From a checkpoint of a small mixture-of-experts model trained on Wikipedia.
Experts: 320 SwiGLU neurons an expert, 1 pick a token.
Below are experts of layer 2 (counted from 0) of a mixture-of-experts language model. Rows are named router (the router's row for the expert) and show model dimensions 128-191. Each number is 50 + 10 x the weight over its row's rms, rounded and kept within 0 to 99.
After each expert's rows: a language model's description of what the expert responds to. This comes from a sample of Wikipedia text that the model never trained on.

# expert 12
router:55 47 45 52 57 33 31 59 58 34 38 39 37 44 52 57 47 50 42 49 41 60 75 64 56 53 12 41 66 56 63 60 43 53 35 42 64 41 58 39 68 51 46 59 64 43 62 52 33 65 50 62 43 42 50 49 46 51 42 55 50 49 43 40
Endings of foreign names after a stem, such as Vig-go, Saig-awa, Appenz-ell, plus connectives like and, of, which, and capital-letter pieces.

# expert 10
router:44 47 60 61 66 36 43 60 60 40 36 24 48 31 55 58 49 51 44 24 46 55 56 64 65 57 47 47 56 71 57 51 41 57 28 46 61 38 63 39 43 56 60 61 58 57 54 56 37 61 27 60 31 58 46 56 40 32 42 49 58 41 52 43
Common nouns and speech verbs in plot summaries and prose after the, his or 's, e.g. world, plan, brother, states, said, plus Personal information headers.

# expert 3
router:44 66 55 53 51 45 46 49 50 33 40 37 37 42 57 54 44 32 49 36 48 50 50 62 62 71 32 47 64 55 58 50 31 67 41 38 56 41 52 41 55 56 59 49 52 46 65 48 38 61 37 79 41 59 57 58 48 37 34 42 59 52 51 41
Prepositions and temporal connectives linking clauses in running prose, such as after, before, during the, until, of the, on the.

# expert 18
router:53 51 54 60 58 41 36 52 64 40 34 34 39 35 52 61 43 37 33 47 39 63 62 57 62 60 30 43 68 58 62 61 40 53 36 37 60 35 62 40 62 40 42 61 63 47 63 58 35 65 45 56 41 44 55 53 46 40 35 40 55 53 43 40
Mixed cases: numbers in election and census tables, vehicle codes, clause starts like he was or they were, and a comma plus capital initial.

# expert 16
router:53 51 55 60 58 40 36 53 64 40 35 34 39 35 52 61 43 37 33 47 39 62 62 56 62 59 30 43 68 58 61 61 40 53 36 37 61 35 62 39 62 40 41 61 63 47 63 59 35 63 45 56 41 44 54 53 45 41 34 41 54 52 42 40
Scattered tokens, often hyphens and dashes in pronunciations, date ranges and identifiers, plus tokens in election result tables and "it was" phrases.

# expert 23
router:56 49 65 55 48 42 39 48 54 54 53 49 39 39 44 62 50 41 54 46 50 60 73 55 62 51 50 39 71 57 57 50 38 51 50 35 61 35 44 43 52 22 50 58 63 63 46 70 46 60 38 66 62 38 46 49 50 60 50 60 47 42 44 60
Middle word pieces after an initial V, C, G or P in names and words, such as V-ás-quez, V-ish-nu, Pr-ayer, prev-ail-ing, Cruz.

# expert 6
router:48 46 47 56 58 42 23 46 61 52 37 37 53 41 58 61 37 53 33 40 46 74 61 67 68 61 32 55 65 59 56 61 51 60 40 36 52 27 54 39 61 40 36 52 76 56 54 45 44 61 31 46 43 41 66 55 48 43 52 58 55 52 43 32
Pieces of French, Spanish, German and other European names and words, plus nationality adjectives, e.g. Frontiè-res, Guilla-ume, Prague, von, French.

# expert 15
router:64 49 44 69 58 36 38 68 68 56 46 30 32 49 50 56 36 39 31 37 28 60 57 46 48 62 44 35 51 53 57 60 37 62 43 37 56 50 60 40 61 39 44 60 51 37 53 64 42 64 48 48 48 48 69 51 37 42 46 41 66 57 48 48
Headings and article-opening tokens: ==See also==, = title =, ==History==, "may refer to:", sentence-initial The or In after a blank line, list headers.

# expert 19
router:45 46 52 55 53 51 52 42 55 41 41 35 50 49 51 66 40 34 20 45 49 56 58 63 57 62 39 48 66 59 53 67 45 47 38 32 55 24 56 49 62 51 40 57 60 56 60 57 48 57 46 53 49 40 43 53 49 35 42 42 44 55 56 43
Digits of numbers, especially years split after a leading 1 or 2, in dates, lifespans, citations and tables, like 1-6-70, 1-4-93.

# expert 1
router:68 48 51 53 67 33 48 53 57 38 35 60 29 53 69 47 53 42 47 48 47 66 56 45 49 53 45 44 49 61 54 62 42 43 47 52 68 43 58 38 54 42 58 55 64 62 57 53 47 52 48 51 38 41 35 49 46 33 46 32 53 52 39 41
Word-piece continuations inside proper names, mostly after an initial capital like N, D, A, I, such as I-rad-ukunda, K-ett-le, Mor-eno, plus whole first names like Mark, Michael.

# expert 21
router:53 50 55 59 58 41 36 52 64 40 35 34 39 36 52 61 43 37 33 47 39 63 62 56 62 59 30 43 68 58 63 61 40 53 36 37 61 35 63 40 62 39 41 61 63 47 63 59 34 65 45 56 41 44 54 52 45 41 35 40 55 53 43 40
Mixed tokens: Won/Nominated award table cells, numbers like 000, 500, 5 in figures and swings, hyphens, and scattered word pieces like Pro, int.

# expert 11
router:54 54 70 55 58 65 47 55 52 52 33 53 45 48 58 47 45 48 49 57 37 41 59 55 54 53 46 37 56 76 61 56 43 70 49 47 65 43 70 46 65 28 61 64 54 64 50 68 39 51 60 72 42 44 59 56 39 62 25 40 46 45 38 47
Second word pieces of names and words after an initial H, L, R or T, such as H-udd-ersfield, L-ang-staff, T-arr-ant, inh-osp-itable.

# expert 13
router:49 49 59 52 51 40 50 59 65 47 41 26 40 34 47 62 39 44 45 40 48 61 66 56 63 64 33 41 52 55 58 57 48 60 44 44 52 47 62 36 54 42 44 50 60 43 63 61 28 62 46 50 45 57 47 56 52 40 38 49 58 40 37 44
Line-break tokens ending items in infobox lists and table rows, before the next - Field: entry or | cell, e.g. Width, Genus, Position.

# expert 20
router:74 55 55 59 63 45 34 43 59 21 43 46 42 42 56 63 50 34 45 48 40 62 69 62 60 50 49 33 66 59 55 62 36 49 39 49 68 38 60 27 74 50 56 58 48 45 49 61 41 64 35 51 56 37 42 48 43 44 49 61 64 60 46 58
Word pieces directly after a B or b starting a name, as in B-orys, B-use, B-res-cia, B-ab-urao, plus B-words like Bank, Bell.

# expert 8
router:62 70 48 50 67 36 41 56 57 42 43 43 48 40 48 62 42 33 36 55 36 68 59 55 60 51 39 48 54 61 55 61 45 55 47 44 56 41 60 46 55 53 47 63 58 37 53 52 35 62 52 47 53 49 39 48 47 50 43 31 51 44 43 45
Bare spaces, separators and short connectors right before digits in sports results, dates and tables, e.g. the space in October 15, or 10.5 3/4.

# expert 7
router:54 51 55 60 58 40 36 52 64 40 36 34 39 35 52 61 43 37 33 47 39 64 63 57 62 59 29 43 68 58 62 62 40 53 36 38 60 36 62 40 61 40 42 61 62 47 64 59 35 65 45 56 41 44 54 53 45 40 34 41 55 52 43 41
Sentence-final words with periods before a new paragraph or sentence, closing parentheses, and short values in table cells, like War., ing., 7, BC.

# expert 14
router:64 54 44 52 49 38 48 51 52 31 50 56 38 40 61 37 44 36 29 39 47 50 68 48 47 58 41 48 51 54 60 62 26 49 42 42 58 49 71 40 52 45 57 58 49 57 70 54 46 60 47 53 44 37 52 51 30 42 55 21 58 41 52 33
Word endings like en, er, es, ers and closing quotation marks or possessive apostrophes, e.g. Wood-en, Maid-en-head, Vikings', Grow".

# expert 5
router:53 51 55 60 58 41 36 52 64 40 35 34 39 34 52 61 43 37 33 46 39 64 62 56 62 59 29 43 67 58 63 61 41 54 35 37 61 37 62 39 61 40 41 59 62 47 62 59 35 64 45 56 41 44 54 53 44 40 34 40 54 52 42 41
Periods ending sentences before paragraph breaks, decimal points and dashes in election and score tables, and closing == of section headings.

# expert 0
router:46 58 43 67 55 50 37 56 61 17 46 49 43 44 64 46 28 45 45 23 49 60 48 47 66 54 43 42 57 52 57 59 37 49 42 40 63 37 46 37 46 59 52 49 65 46 61 63 47 62 42 60 42 50 71 37 40 34 61 40 50 54 45 27
Final pieces of common words, mostly suffixes, as in porcel-ain, guarant-eed, decre-ased, out-standing, arm-ored, plus whole words like together.

# expert 9
router:55 76 61 57 69 48 43 66 49 44 41 53 49 49 55 53 48 29 37 45 38 59 72 50 59 51 53 55 55 55 58 60 45 62 52 44 55 40 58 55 51 49 48 43 57 53 63 48 36 49 32 58 50 52 41 54 49 27 36 39 43 60 34 31
Early word pieces and stems such as ic in iconic, rep, conc, recogn, prof, often after un-, quotes or brackets, frequently in sports biographies.

# expert 17
router:58 71 61 54 52 51 55 57 44 49 55 47 50 52 51 34 30 51 53 38 42 50 49 50 50 53 45 35 59 54 56 52 36 57 45 28 66 44 52 41 47 45 37 62 59 50 59 64 38 60 63 48 34 48 70 60 49 42 25 53 56 49 57 48
Closing pieces of common nouns and verbs, often plural or abstract, before of or and, such as ins-ight, rights, effects, decisions, response, example.

# expert 2
router:54 51 55 60 58 41 36 53 64 40 35 34 39 35 52 61 43 37 33 47 39 63 63 57 62 59 30 43 67 57 62 62 40 53 36 37 60 36 62 40 62 40 41 60 62 47 64 58 34 65 45 56 41 44 54 52 45 40 34 40 55 53 42 40
Start-of-cell or start-of-item tokens in tables, lists and credits: years like 2020, numbers, first-name pieces like Thomas and Dav, punctuation.

# expert 4
router:52 49 72 68 52 39 25 42 46 45 38 37 49 45 63 47 38 50 36 46 39 61 65 63 60 53 33 55 66 53 62 55 43 60 42 37 54 39 61 49 53 48 44 55 54 31 76 52 42 51 52 57 42 41 58 55 39 45 46 42 57 59 42 30
Word pieces with m, especially em/um/am/im/om, inside names and words, such as Yos-em-ite, Art-em-is, Sho-em-aker, Dem-olished.

# expert 22
router:45 41 65 64 55 51 48 42 73 43 43 27 44 34 49 64 40 49 31 48 40 66 61 64 77 52 33 46 56 53 60 60 41 55 39 42 59 45 54 41 55 42 42 54 64 53 54 59 40 70 54 54 46 47 45 57 48 42 42 44 63 61 43 44
Pipe cell separators in tables, mostly after a number, plus semicolons, comma-spaces and parentheses in dates, citations and lists.